Below are experts of layer 2 (counted from 0) of a mixture-of-experts language model. Rows are named router (the router's row for the expert), up (a neuron's input weights, with its number) and show model dimensions 0-63. Each number is 500 + 50 x the weight over its row's rms, rounded and kept within 0 to 999. Numbers have three digits each.
After each expert's rows: a language model's description of what the expert responds to. This comes from a sample of Wikipedia text that the model never trained on.

# expert 4
router:561488505465541477467569583498535431572461533537470554522556529451416557576431584428564563480553562547526546474512540417442449440595440464561532517510440473547440516570498449518548536535561533
up0:436526393520547540472570572433443482550420609515526500446592547582468521571482504547560587557483468492550449475467494483469448472490474546442598463459500517505549544453598506559523515388486536
up1:490471535462462468536490481475535502507446543504467629425532496539426533476514509498421531509570529423565463331488389495409464486526531502466569492526543539540517585572530523405467501545505482
up2:520466512373405558553416481574425430566515481465561563485522490532429443515647500503451496456517560412464502546369524475539491479457539529483502476559527446511515482563498458563668479558483473
up3:456537533474535460431540548478536519443460477575583472531495549477540529552463566446500516514496442450533489475487449458558491502561515547526542438448565580520476569464579412545505499446532533
up4:583495507544512453446408535497529365552524466475479496494634575441462454505482537502494481524478500473636514525521493503551526529602511509486579536534554464458433500526579512545624485455422523
up5:482562499376491478463494461462509490521568512446452586484441564499530494521495555395441563451605573435480485478471555458495447432482494520502592443525419529516466565521642475422555522508505549
up6:516438527522445551504503476531473528448484453523527519538533613518556457469542430485512506436519505528550455483575606516542560566520477477474508471507523491499482421447510407532593512555516511
up7:530546534461507526503525477526555498440564507511486511550479513540497574458481476580494517537549588545405543532413520490512418548477464389527393481515434492453562519426522493526462467563481533
up8:519558404543597421464549543535556458497517488516486467468574472458456504485479555484576492514597481541465499447587403489463574469476480582468579468557451579507573468525587463540466520545492545
up9:568581604508464503450435497551436456506498605588584559543498556468555553476483507472557496491440536522539571559485555533511424440506431522527532486447525497469479558530551552575551409440482607
up10:442570578476347488395536537488495461528508464429512543473513519501504555451490527532494460527456526574498536468518531470552360527522510524502526442470467467561521527460661482414419544439543503
It responds to: Table cell bars and blank cells in Wikipedia tables, inner digits of coordinates and figures, and accented letters inside French words like é in supérieure.

# expert 11
router:549542516456536503426558581545499459601489551587462506514567574474375491549422573458523521507571520570576504412451555452460509454577418493540497527484428472581454473570523461506497541525581525
up0:466474484548493500455508504505538514453480540533595521447622508525514518559514469582474516486445477546493540424525489494467487432484395456422529471440563515534461566505482367497505501489543415
up1:464542509472506540521522579572459491413425528556451541507477503525502440520461492512462497538546578521481547453538489558532520493466498420536480382552515526521532552549470613500493415507562534
up2:461534561558565599581451503557456356482547509532603485490505387539488538552610509516559475427414568550501460463507486451544506523493532522557484466457465545497507505518494500525542420552502431
up3:547524513571436469536506520452433456527524559552603557556633465452542460575376511449455456503471477456531575502468602536521506508486536516531576551527466478480483508586524431447505474431494600
up4:449430539530543512499461495552506395475526557444479442472500623435399471474470550506502500533417460542586422511508472521479440547495444459443515544494464435454518512487500543483557528507434496
up5:509618495442489536469502521514534473544461470516532654463553524502494503548503568469474487384511496476538453463519574556503485458500360445516549455509458477533621589515596539475512595473487548
up6:488567508476490524528568517416572513473485544560493509532487461507489554477450551548593498380507544431487510573473565475501448576442469487468484547492489456530523441512510432515586518466418485
up7:501588448553577496548474502584517514468489438573447444532391509500520478432551534512498458503504518500452508465373434456515520570449518609472487367447474522502470488524474505593473473539514503
up8:415625503498557535391493543481481485441549564531576404543648540534422485513519479541579545526490478599445467452496506488498518503523350532474517399438478483505542360471521495527436521538492452
up9:511476536555539471516476537593496435460508558595477457510556488493510457514463532492482518439540477567509559513478489517476475407526490443550462539592509442468618552548531524532531516419510533
up10:445574572565492597457588614428460490509475531540518515420501498467518546468418547542426442503475495550518586501519565447559515484542569532516511380467529502486450523578594502489435479451569463
It responds to: Second pieces of names and words after a capital initial, such as W-ater, B-ush, S-herman, B-rick, in lists and tables.

# expert 15
router:560488507468546476471574584490534437570465525540470563526550530450417554570436588428571567482553562546522546468519535411448449439591444469564538517499438475545437524569492453510546533532561530
up0:490547400446466425538591500400521533490454552463483511486474572463459528570457510496586579430510466437477513405478500466557492426500448505466563442500500516594497571511537439472576521430552484
up1:622491504518486469462555562448470481457506521538503489458467548476544562461499563491493551522556543426532529490475446499455525493431547426477613501561578575558590466491521531508435445488503507
up2:501488514419460581557565585565447514493512523445519516457556459390455439543631558528491493432584526398475510571543403446553458475507499516429522400493557562518577501451415482480562556552542491
up3:506491588510439360525551500488464480472452490532445499499513506468545448550421525468563467577476493500505470345509496431569454472567492523579530575529530562436510446486472395450481559490507631
up4:501383514490497479559512536603539525469502472553539484530489607456487352466570521470501471508528501547467470520555495515489415452533456581595533548450519426409437431439501575583545440481425541
up5:518580491408487437469573581482564579458525463488547647617499557566543580497451517490462510447497440471497479491543645492460520442519499410510490485570484532491520511588594526463467547538501463
up6:560454538516471523556533457416459482469442436553459520472498571426526624425516491483534512422577539487541493463591560510486406509461505530550515525505485476496492560521396416528521545460492498
up7:421562504494577461553545502557542492448454455561519485501400580462480475491496617570513517513493513630494526491501478448458467548477581499526488468472474479435460518469521593569454438547476472
up8:440555373472577520506559430548606502455471486458497487549436471458463502518534481522562496395501457521461496439499451468454488383474425572537452522395513546524560455489451512487434462525622462
up9:586493500592569481453418559521555382480438581609491519497537539495545487468427529554597509448532490540521549483477585541459487498476467545453454507517475473456565449511442491521486434440456557
up10:529485587444440482471588567427458581469403499492511533487553506478484462478445573557476413500459471561515564519511573515526505480467517532484539507550516464522428568515599541452441542406535451
It responds to: Stems of nationality and film-plot words such as Sp-anish, Portug-al, Col-omb-ian, invol-ves, wrote, plus year digits.

# expert 0
router:525476454480532526509584554521532470551521514518552575497518509439468562551481590443562522536481600532533480404514488438476460465585387452534525515554481451601452523553532439481517518542540557
up0:464437441529474559484558464493509474522498523517566521481555566571459448522551542495617550450538513588530454396456466479505518452453415448527539410520514487494476495464478455509538482406508548
up1:477462564435471525478523556536462534511495524502404484497386529521471546546447563496446521368606572506431551426467564512570440457521668430469496471567518520561550568547589590466455491536532485
up2:499509537480485523499513508537489422504520479549566565503480501534410496529627576421451462456467541542377529448490536445561510508508508498568531486526462505509481611511456535411561456535513435
up3:494498609568427510551512506577391547512525512507544491490543478493578515489471501477482443556440482497590471450500441438511496487541452578523548523348596399540483504495479408530520571488591624
up4:463474540555502513589458568601498483526494482437652486536582532515456455490494632470428439559462514498665480543451522544492400495564547579488504494551533502499492494448549440599577426509427641
up5:508684513392473578559544447476544488477544474516487559527506510519484596469489452434505533463497603447415527485426412532463469485566448529518531468504446487463521504556555585460522498523463524
up6:498528560468534529550494506500555425476519519546496558612496483329534499417495464457562549555499533491471437485552587527512492527565487442381395418479475442440446446510478420540593550589525445
up7:495526477491539462510509566517515454524466485547437467536385500419502447450515532470506504520483425551475418495432567454571503486448489531442427362449411483428514482527521512606451456564492524
up8:487587337521436535472486472472518546494504498492528487547518507536444560479492538552579544488521490538513528524531471478475534464410431599467509402485483442508485473394512430466429545532580464
up9:501546500488482402529419454588446523458492585632534503518576516463510481557474545540483521513558450488479491496524542532502516504514509490500519501545533500475526542529505516490430426418512536
up10:438660555449510533394566494440556470526504439459617571451575440481475566455452505475506474440487580538453528482472583507427472446506462544418551409460552493492480509557597564468447498455501381
It responds to: Capital-letter starts and inner syllables of South and Southeast Asian names, such as Bh, Sar, Par in Madikeri, Khon Kaen, Paradi.

# expert 7
router:560489503466542478467570584499534431573461533537471553522556529452416555576431585429566562481554561547526546474510539418442450440595438467563531515507443473548440519569499449519549537534560532
up0:476509529582486497539516509484486553437450508513478506547563560501509570552533495590585551452477521479382418493531523502474476360608424509569535543483526418516487575419571437551557465447511516
up1:564637529422524532458529441481485508470432512558439517407473531493492538584488534507400504482592538476488538403491538513547514496468528488555540456448510457522572533556525612471326492574560533
up2:559485521406545572490483540598453470552479540476579519580496544468441450527623573560459421467482479531458484485469497466583528559505479585499474467496464504483483535549398517524607510543549521
up3:395500494570434391517469486417539516459533521542571418595519493408586474560491559509448459491490484486503518472562515451589495518525535528522484511433515448463432529493530413520512451495589547
up4:476459551557448501493499483613483445466472422407479413475612530483427524455493509524516447494483448504548447513532467546470405468565476453536480534524526512450495486633536455612593429445433506
up5:511496481390480539498521564551456476486525564467495578487468477482546480550458438451521583425494457425450563610488555501452504480512433491479581491451496466433435630452532363536481555375519645
up6:493455485541538486476507483512552445411489414557459463550413537461548543417463436499471467436477552492522450548517456513464513424523501459517360494494548610492464456544475491492539613541512510
up7:565520406417498440492569516490522500454468471479432462470349586525478388503468478568503463468471471607464493547393526463510508598492517509514539494488398476468565520489541519546464472562503560
up8:596501405574544422447492536585562515464480452556522415541554385521508537466505514468521577503501458522478425537465408521440543498488408660429528435529511543517548485520471501508428511464542513
up9:534552617575525400442444483522514539405455536612525473482467481473482502490559522527532545437567494435423637486521513503505452492525530462482513517538473456458530529549415420488489358414537555
up10:427575518516428540362549536451449498535442516506461563524550606468538515468473555480474445421537513473519566505521572462539453562483553464447586509476515409463386548464507593554411492508468474
It responds to: Seconds digits in geographic coordinates, spaces and commas in tables and dates, and prepositions such as in, up, at.

# expert 8
router:552502495482523512481556597436526476531481514565474548570495486446382588554437571416561593473575538530537537488463561444440491471582449433537501477486436504568472545528471467522534503476542549
up0:491447481537463501580565483475663435502457601556482508487528524606441520526527495553488617476530459559538569496388423492470577412535459522491535540470450412515441632405534516600523547399555517
up1:467570496478555487532466455550417614531475538624437421527456439505462544456515515483491471463576534522436533474520546478421527503492523479563484479539548483558519466478554535518434501552531444
up2:516511519430412480570544483572451421467487482456548577521531423498492663533607524491499488437540526441387495514481505482514564488519482554544405504526592463479478497484472535523569460618478542
up3:478481561575535487591497505590491512509509481518478479508485487481523512511450559497486491537448431522530623418532481467518445492535502461587503493408615643528492506424498490496470426464612561
up4:552497498566427487484435527522498423501568432463516471472459547419459550497536504481516543586411424516513459500500513505494411467493501425514579477508491513450509508457488469515564447424509587
up5:482548555373512544576493510422443480512525418501598532642582548606473535579513579438509557413577495445454519499456624516477470515516477564523605517497431449464515535466544550531528542401528579
up6:491490548490542613585505488511421461572468410615520453497510520542545565501498544519521595479492479558455479545513506555442459489592561568509505412437474497448404602539560496497582561479575485
up7:498480570516550507471456473543579468594586462511447495576430473421511519525463570529582533570382557545480559500489558435456465585515533419509411398484482504499470497495584495553449426540492487
up8:505524313574514516548504518490524453438531492548490469522566466561424591494490558502517557410524505623475486401555472471474440474462329504542514388483421517436524378492596515509490546522519511
up9:504565543576543477516437487539490462454461600610549512575449520551513489539570522472466567434565487542508567511412492517477429463506527503490521548508444493518579520538502499523481442448501464
up10:514446585577433467387646502512438537517406484417519518435446526490464476404412556549451418456506490569538618417488579440464549393497428519490502495458546472448398438425627505552412482502563535
It responds to: Head nouns of titles and organizations after the or a, such as Chief in Commander in Chief, Division, Department, government, Museum.

# expert 2
router:561489500466541477465570584498535430572460534539470554523557529453415554577430583430566563483553562547526546473509541418442450442595439469562533513510442470548441520569498448518549536535561533
up0:449520517523463494443649530480485468548421551491541504537493534498480544578533526521467561520511569488494490499447494517440515508497420494529653481475487493513481511428621372578520606365486610
up1:541558552441485454577551497538489485493485559444484544513575499466527459454472515450422459398542579514508595383482535437517502438474569486486523412586517479594498534452549541456389459560554503
up2:495563524389417569590475489541416431534478445461491462561489479546521539503623548477476488509513496532486486513453569470507408541531509497530466471540583399551543498529490503517531477561511474
up3:533529572574546361456482479349400477533512461549563495492608473539565509496485587470529495526499483498458487451402548447544471458532505424575523509455569558477518479390481436501533502472512564
up4:537482481492562410466505493488487391481487443470522495490477584473478412420544552461483487488404489582543450534428459520530496513500502485449406548432477440476488478606551567572525521449450526
up5:518552589374499438448485523453459520548483517500479530459444496523573541506535486454525547501538480393463467470487533479502489467509432395462549512531450604454422515485525360578522498412392614
up6:484527536497507519519503514495392378447421461494424539561464504449506633415504533512494584382506537512510515479509540490499490456497516476559569429519483553523521421488365491467516464510465500
up7:519589519467454442547604484496468481523527519527460514540486580531493478480519502610564546509522516549462544521471560435473445574504544449504490481550434443428448439508484522530434384557466498
up8:483564346560484448420563518568579403514474523517553487538472426504484521480579488475496480531450515520423450405415426455507464468482441606500504425461427544554572450503563567499452602475542580
up9:566544557499531548535442333430532523451590455592539533615593420603493494491555515505551566549577526528535536574433546450433507438524444472517477486484504528486575535482546475592527452461472531
up10:490578576537536542391564571489514436534405491450546475454485498496531520416483585523444469489544497461526530560479565505510467537548520514477608447410524478512490594548603584505429482439582465
It responds to: Line breaks and commas closing list items, table cells and clauses, plus final digits of ages and dates (13, 30) and verb endings like raised.

# expert 13
router:561488502466541476468569582497535431573462535538471553522558529451416554576430584430565562481553561547525546473513540417442450439596439466561532514509438472549441519568498448518547535533560533
up0:485534547519524520519552479404566592473393545543530460522508486553464496588465503505514531511514491487520517500417523497565419525477476498509646465492570432537491569507508438498548466402527537
up1:447532534368472419449568523534436537529501522557469502499473533449447430486506496493448543527577543531444578358580470474393459488483566417488492481505564539526563505509589594506395476513481488
up2:507430484509461534568459473480458455414521485501532483491527431444471577534580541519443442430560558549491546430470538457548501554510432561503520469476572495573497420484414471512549476444508464
up3:498514610569518406441528418473447478563497514483553478485476514552507452552521538490538478527548412491533499418450439450543384422536506481540538513517628544472515488545590476444520523485594588
up4:491470510516515513512500560581446405540494527476460442491565615451474385486412527513520475445473508504588443514566484494544432534501498522474508518581461498412480448558522467543559441473424499
up5:552552506427426492466517536500498484538453489502492596447498457509532545584555464445510643468489517405509427556410495435507435415515493515520592480523469543420479529463475520563532583430515512
up6:496451463568444500526498459494422485457522423518433611462451509446502553462531483508550555488516500527531425500526487519547445517487541458498461504519502619503512440558427522455484562492500536
up7:467563503485550500555560513525560566498485465533392463532452514461450508511532545552461493506489481561400472458387530477498447548531533472549450369567416475505508516634523537518501427477523527
up8:487514340549598539486545519544575510470488532478433485523508431479467501472456615512631506476476461559503518393586487534463536511493395591507455404476471459499518480535438556504441467577566511
up9:547534593567595377415463388521476448545553586589443559549382546495490517563448491493485538435468521490597531535399493498490442464464489500452483524582470550515554584570484467545603460434473580
up10:549533557512421495407570498531517495506391484446512552465525538488502498475466515568426483510475553529494577539513604481511434453572511532493586485442521506515439490389631503515494466439580482
It responds to: Year digits after 1 such as 1946, closing parentheses ending titles, and endings like ed, s, ian after a stem.

# expert 3
router:542551466429458550416539507485550484503442637528506542567464536429470510561512505458553595475558577569541488493530501440427450434510448449544511512498461450607431473510520475539537541535548507
up0:508511483588556470457561447483568556392485589488542515468452478603487469578503412506476616486459508552491483470474428487434480504575515444529625447423557545595540521505454453473481536463515537
up1:534534510413552519553565430510434474484497491551474576541508472438567473483550495420363522490560628482442533439495465496468516507447552501499584449554571508503583597440522461536493476527504589
up2:542442499452452559518484473560490440458526505450490523460514477490503507538607483508526524463553602528502585466541495421558457464492512433532500452467543553512563514545387478541515499552486530
up3:537493492617398472445524496551469473480431483492511498484518452482522474544432499411482429588457525537512498518466375457475487565606446470554605600413619466491491498508503408448490525602501569
up4:577435554490589466510466524551455475505543522417542494560519565459444411446489501537486500480459436560490487504548459474440423496488574474459457558525530450494521540532551461535562487540469484
up5:505640518365535488495518496456490480444435364543572551520449496470552482541566449434469589401529543417520538490475554467427487520534500355589565479510492560492551547472581510517538579451476583
up6:548515513582472494547517507456567543488447418509494512468469533473492543504535501494508587455541530510597414462570464466530460514517497404502505462536533530508514529530459463436546535483479498
up7:457540412511583553481467487590528485520503512541476547490482548479493437554475564536571524504536407557437503506545529441544481532452493422505419469533468502459444531574551478514469437587530451
up8:466502479528580461454479535530504446492472501525503458474507508570507534549567524545577579454560495566476491464512462483509515492487337603473594368486404456500439561497559480462404506530529533
up9:519570560497529469421482457630498526479512582555547490458441559461501479471495471540535478517517559520527567484586480554431393471496494558564447437584471492535538568532524548572523498453467527
up10:459542468498452546377604481426457534419400538512408510475506536444510494428535496488447462444471558531454495543519502426436475508474559464557624430542532391558473439445564497557403440497462539
It responds to: Content words and function words in explanatory prose about science, language or methods, such as used, described, representation, human, common.

# expert 12
router:550472488443575436466585539460532459564519539572516541579542612533418494588407564469600553517569527514526571522524492423415446458513463473563499515463473469520475470531500485472553548485468581
up0:425516504489427539510548494419433494546390594541542505500596502525539485485570420451525505455430465515469423383507443527444468439539409566466623398419571490528528529494477429550479505448429488
up1:465510554469510439497509486562435456463538461503551504469427528479445507531505445508464514425575545492458465376465467557485605537528521505539524477513564553508560582460573591438465534478523445
up2:515591563455433525492527522594374393430527456420471547472454493525490493571612547492539454437510549493502528501489441437583469497495512421538486423475464512545507444479527446586554567588489544
up3:481438530568417480537487593467516488484448458482536414551510507555611503501490554410477487529458465521508517438556466466532476490540434416550602483481602530464469649491499405467491451517520534
up4:498502523503544544502437581514531475496503471536503408524593600511477427474543479486405432535404432442558487500503496536487489529551474606500546599563570418500493512503558539568486552463529548
up5:559589559468458505451537509464573594484483445454566565593491444533515467543513554410509510390458478437408499485513603492452402426482459526503549474538467451425507591573507514495565541529490543
up6:528509476498507494507465450438440515528441419518455478459485520463496541430454492488543581428539511536524542483488492482521429527513514460538497447507535459479488537564513409343516519505539460
up7:475554561496536449490521483508528517490484499409511493515547477449504411515452526488503456472484507568461519469424573431556491570482486573518489437508397519409446555525588550503511495552483594
up8:495523448525549477540492554509571518492480552506454490505605500556504473517540501459570442559419481463458519477483436456431498513473374687539511404513478515511503518469515430482493547491469543
up9:554504521560533435525495506557446475517518560584509531535511453470532453518459573538544503438550440459486597581520491578429519435455514541512445532551495498487542536545532526534483476426506568
up10:544556582556422461374536496438466474508421491442521580448453587553533525480495520490362501555482506581511479498558495447457399497472522518452540428434528461510436501529491542519461486446572482
It responds to: Words in sports team, league and place names, often in results tables, such as Tampa Bay, Morgan State, Chicago Blackhawks, USA, Championship.

# expert 1
router:561480501466548468465569584504541433575465533543467549525557531444418553578426584428566568494552565546528547477504534418441454439601439475571529521502449478549441521570492451520542535548558526
up0:457494601547515583460545526397541526484417590504515514488607467497429512490510458546489535562477533518487533356527528534463456477429495570517549486457498441497462461445595394546511510491482564
up1:523499493410493473536552471477474518468550546532513485510492590459550581533535524500439494439483511470451493474518497465411534396507545513499574481540632569552535473605497595587483467496510444
up2:535542457419503510563532483472440411559482535521519580498533493529439535528594511436440539406506560565432486467413509501568487531440512510614425459456606492533485480451466465504573451482491446
up3:550513475628528492524545481498399470536467545508576443508564465435517478516500525500527494548443466490493492414495516508544461510546521495574498498465548499390439468473469455494515426425574648
up4:534395529501472506488452538532571486565561507462441389539561562458465507498489518575512476475449465425590474562543473524501449500616577477510415474549518490522529543567464432546559442566463550
up5:477491433406468593467456463471449486481413508467549577473440549609487567533465532430464584458535555462474498415557522503480462511480499456399420461490487420509470563410528525506485493537388528
up6:638477417509503548527462460511470523456461478537601397492558444478501536461483499502607528463506462584586476574391562555513473493551504399436550427460501503489481463492440454477542502470505467
up7:449567551516503462507536466539529398572493415491475529498495477530529416522481606533554520514428457571389434547532501431517444514519539453512509401399432487454501462478553453581455427553462516
up8:467481404439552545412553529519561486391516466568461508522491457451509563515528490501573549460545444606513499434534538473539479493448456617515412489497538504468577484440547449472432505521540529
up9:595552594546585519459452478546508536529408524617512516458447451545488576478495527499524519472564509462466644521475524486427419465460507606454456480490504448463510583620480512569513419399385627
up10:487567514518514566425572471492423476534473488466513498452512511479462510472482547556499409508497520533499567513586595454532427465468506564455580444488534371528516573435547461494546557462509490
It responds to: Spaces, semicolons and heading marks in tables and lists, plus the start of Spanish or Portuguese place names such as San, ón.

# expert 9
router:561493499467542477466569581498534431572462535538470553521558528454416555576430584430564562484554562546526546472513540418442450440596438465566524521512442470548442517570496450517550534535561532
up0:424497548496519590387530547468525576462491527574478545550567592518477567552486512467541568434510474568507505459503477490450497416515416542532579498507527438521465588430505430554571505422445566
up1:571533570454500558496529489496452436469496583467460557463484463468536596508511521570469481475544521497489582454493552479455426488525547486543479492459535585521544486496526566507451477559575530
up2:531521566437465508560434553494509492490486517481537522493450478518480525530556537484494443487564530534462516498486540510529393570518514486560434464440550541512448514500432505494570491579467527
up3:464451523519524479515465527522412493502497519487550475537527513523509492536418497471503504573524481526517497450406446493588479574542467522447555494439547508492501510467469455453449517578545638
up4:536385489569519512510490511530528496539549599422480428578468576468411436475513502445547506529430467594483531554563483576566412506515500533539470555549501475468505505491477449534574461415462546
up5:570591599480528558553493510480519467473520460528547615467486444537553571561477468437485590462501540442493555495499552520459562526565439407449550449527510534483468640516538513466548632462534582
up6:509502548481457566623435454520486628450519484562514488567445502495474459483522410472485585459496477559547492446515459464568505595529498459540511519524526487465466538585464352435535592517551475
up7:438592505438443522564547476481464536504529410489512469457520556486453458480434456505508460442478478501373506548467499454491533681450514520509510500468489474480515517518523579515474398506548467
up8:537571394490547560342530562508511409481436568559504502511501462563501508446454544519505567452591462531517604522607452480441526499490415634517483479491494536495570512482574517418442506552457554
up9:495528595572540546494480531563429517558439590561569525485446461473471472498430557492562516507535478533463541513493563501454469429489449544470421517465542478509585581595487515491513486506544552
up10:477581451545509527443595625405454417510497457490481522550560488508548515458490467543506438490472581509465538504517492469516464555480479509451493383484526456533404543481507598500503488445557524
It responds to: Digits in coordinates and score tables, such as the 3 in 55′34″, plus word pieces inside foreign names like Sil, Fab.

# expert 6
router:560489504464541478466569583499536430572460534537470553521556529453416555577429585430565562481553561547526545473513541418443450441595438467562531516509440472548441521569502450516548536535561534
up0:530513438556540552542533509424544494511440496445542544521583503595475512497481490493541530481487471540519510484537421460434597457526431527505572540454535428463493582540603415609521508453487494
up1:552503484461550561491535539499474469451505549559453462485494519513487460470519479514413475470539555476516574489438496469465483443498555458490531413568511546556585489561502544463485526478565540
up2:520483482393500492493513517539362478545471520490560437484525566499491543577609519507461449391468580454487526571494514461463501541470452455507434478492504533580495478454452460524537417531555452
up3:486463534616598435524532546457499539561535575538560490547452526481607628545483568502478464566493498487546530408548548525624523546586466549602564564540569458491516562534513431482516458482590600
up4:535492518481510444541472516587468422479512510476465460534562552517441500465534554510529504534509542483548441662436413578540487479457457479543445514451474464491529511549492503610620516438416498
up5:563536496445519509473510473473417456538444504495525567554534499485542501545469476373390553423513540452502509538511517421524568592464428514585521524431424580471473513569505523443531580515425526
up6:485488513486453537567482411495394476497538484523479400554502601346512537492464494502508514523533506541479497498515495512539462524513522492443566499533471505583456499546492461463602580535435493
up7:524475481486604493457531505475485461495548510587445423547460514494483494542492453479459443489445507551486474548464527469548449622477507429499446379503419513548488530476542467561482502495425430
up8:471540377446565533443483501491543505531509486473435535584646504491442572439590496533612519498484464555482490523505464494420482398476408631463517459488414477525581528483530538531480506601510513
up9:569506558586539504553415532461515499495459523564536608543551490549537485511466519539532512475516542530508583530546605522491516493492496555498490459551439532467620594592555488603532493503495580
up10:451516540603507443445577520445444491447440561510496561482578486531497470484450500559462485548495552570570612455501536455482505482508482484436548566541585422437496576549521575453472559460508524
It responds to: First digits of numbers after spaces or line breaks, such as 1 in 18, plus middle and suffix pieces like emb, ing, ently, and em dashes.

# expert 14
router:562487503468542476467569586497534432573463534540469555523557530451415549576432584431565562485553562547525546475511540418443450440596439468561532515508439473547440519569498450519551536536562532
up0:433450507506546538441547482552467428579463503494498537450577551483465497579503552452576580449466457512486619524503445468483509497564477501534667483485541489520488418509523454522517555428502568
up1:528461468418540494496528527477462419516513416514475459460432537441518530530435500529449547437581515467494566414508435534439522447452510526488536526558576584582564521549497569460440400533508494
up2:522477444414420513560545469522476535441465474476566581528474459532441481511616553483488483478488575551492463528416489479560501497460516550519484409546497449549447576486420485537556440555538555
up3:521512564596480479541526564493486374517426477492499443549538419567584463562471554477525512535473428520482491517536502487523496514571562500595631482369588562508501503491477440541540478512517571
up4:453468438490472440532465489520548507544657514491516494529571514463452519520444482475474437646435439562493449511556489537477484551553526531520549566546488472561494441467554576576538431500444501
up5:521557556459438506510421475507491429522616494407488557475484554522545567540473514417470605364553526518471491536493514466519502500538482453559573454516504514413533525517522487530521543514502515
up6:455534536461404503541423506489494415435463464536470493518520507483425575429489561534574543481552468467518497400619514518506469490464509429521544507481509458509472486462462501535565584513422482
up7:539523531458454455456557504479547463485389449559511475534430551498490381461447484489558485608553494613499517521453533465533441510443541540503538444512445489481431506504438426603445421595499606
up8:497534430486588523422564530558544466426491495469485453562508475463464518440473478480585482495486443545487561482449443437533550487491468626553403468455465460478530445473498497410375491507547531
up9:527556573505545456463445532491454491565521537591480485538534450484508487456462529505517510484545500485491501578493455495458461557484482506521474480508505545453533546568495560599544448347495522
up10:497506545548369484302493490470468441454510435442518513506508551519499478517454493477542415403474550564547616508464533488507545527463488482457541545418566450477482531521616477548480519487583482
It responds to: Digits in coordinates, counts and number lists, such as seconds in 25°34′13″E or 24 hours, plus sentence-final periods and the article the.

# expert 5
router:559486503466540476468571582500534428573460534539471551523557529452417554575432584430565563483553561547526547475513540418442450442596439466560534519513441473547440520569498449518550536536560532
up0:511485499500455519514525507395545621492499504546439511533491529481469479528504475498498575503460477529529478506576608466447503492498454500459703478518583470561459642491407477550513474454459533
up1:522533539424492456508545493553461480523552498553543484498401486449456514526506522480469500492583487485482548406449502528446449442442560484479392443513469574538609513548466586402494488522585497
up2:500527584440510558567510553480424432455491555457586515474606466527499489538582546440499446457515503484545422441433480454554469538484524564578514538553488435530549462565394486558599408557503426
up3:545514532458437476493429537471510455447516564525474515502555481438568503527513614413458470596547483555473483525433519517540493466612471481546571461408586549450454488508472441566528537514535547
up4:543509537440452416495489602532546436525583528464391397538543603515472438483459528577517501602418420521511513513530482519508512548608443523549550608544476490418495455440511506564471486538480542
up5:546583576420533513420509544413430521563540544441562573473404517443509590506447475420436499378557525484477444380409575492483495491546481413464458519503459447476451553484506448484529495440463460
up6:548587546498516601468494482576358471512492470558466449528486603479527549448489520533570546424541578465575508501477533541542441534624522453566473524507467515423517468482432529502584500485435503
up7:541554453495521543467551452488460455508407536518479506528408515513500405523528525585489432497420524539453549509456528434532463512475474518527459450547409446453401456510540476546567496586457457
up8:523537359482544516405529493470547482497445463543479460508516469487460582510546502423576441495536511612534442465535504451472480425467359506522545513524371478488484505426455509470443534464450483
up9:637497555474611499462413489466486476594494646562558563472458430546530534520395509512525483497517512570445492548485598537516445469513497541443465553501466497454507569539556506577502438404456471
up10:404547488577457578315602532486510500529490487455499587516513534496496426493423513491444476485513520543443577540466537458533454468556529510474503495462554431499379577438592463497449544498519510
It responds to: Word-internal pieces and final digits in demographic or cast lists, such as the 8 of 18, or in horror, open parentheses, commas in dates.

# expert 10
router:561489502467541476467570584499536431572461536538471552522557529452416556577432584430565563482554561546525547474509541418442449440596439466561532516512440471548441517569498450517549535534560532
up0:498474487541537423488565496575482533478399526520521474466544437455480571581504504476516556498506367488474580443561534464473516521538411490480540404523552425495421480529606458492507546395556564
up1:520456571478456546541477494541448509509520524543460625463556458488552468481496537491474507438565539486525556411460466480403461457445485515529594563548580491496534460512558522498422468520553501
up2:523541536558508562516564530544477454449505510473517557431487440489455504522578492505449518370510565472450470471433456497524500512514482529475483458534568532540563454417499504568652489512540463
up3:508451539630495378522450498528422455484517522470477473487461498523546501509450523387543518494485452478476495414467497463614488456491468504542499456461591514502469481462546428417638521508529614
up4:581406511503521440517519536416440432480538556502495480513571633446500429496522529470492425494556465456499428470408476540447450446522493421512519485598485313463525495527508548520460421544413424
up5:539558534486506554504511498552511547512437498481559578505534435497486588497434471428495608375550475520467430495439612503488501418476529470526521480496542549464558522490598493557509523413536544
up6:562492490511517510618501494527523477486457480524421523550447588494479632443545489533586539492530581507460451549616548570534450403491584430500487490573557454514553520458517487573541558494483427
up7:474505551504565531530571546509503447444484436604473419542443573533527405509454541531514511574510507570484443437432532456491458527493575435462534453528450522519480498480547507561489471626497482
up8:459571408533662559427524546503504459499509473530530439547506445478512617514496510471533516517526479600397563453598416524473493424471461514502541470485424457446541436531515488424396471523459485
up9:540479584575550543432432470507474480511477598590456550487468518455475582508478560450525532503540514444419584512495506515455444459480460462500443464547534508411581472570526540491521426489530550
up10:474641532577450562373520500503468451544437417487409488457553524484509474425382516466477557527511554557497516506442595460522458494462552480508572483492494481479491484450501444556442479522565497
It responds to: The digit 0 and other digits inside years and measurements (2002, 53.1 sq mi), plus the articles the and The and the conjunction and.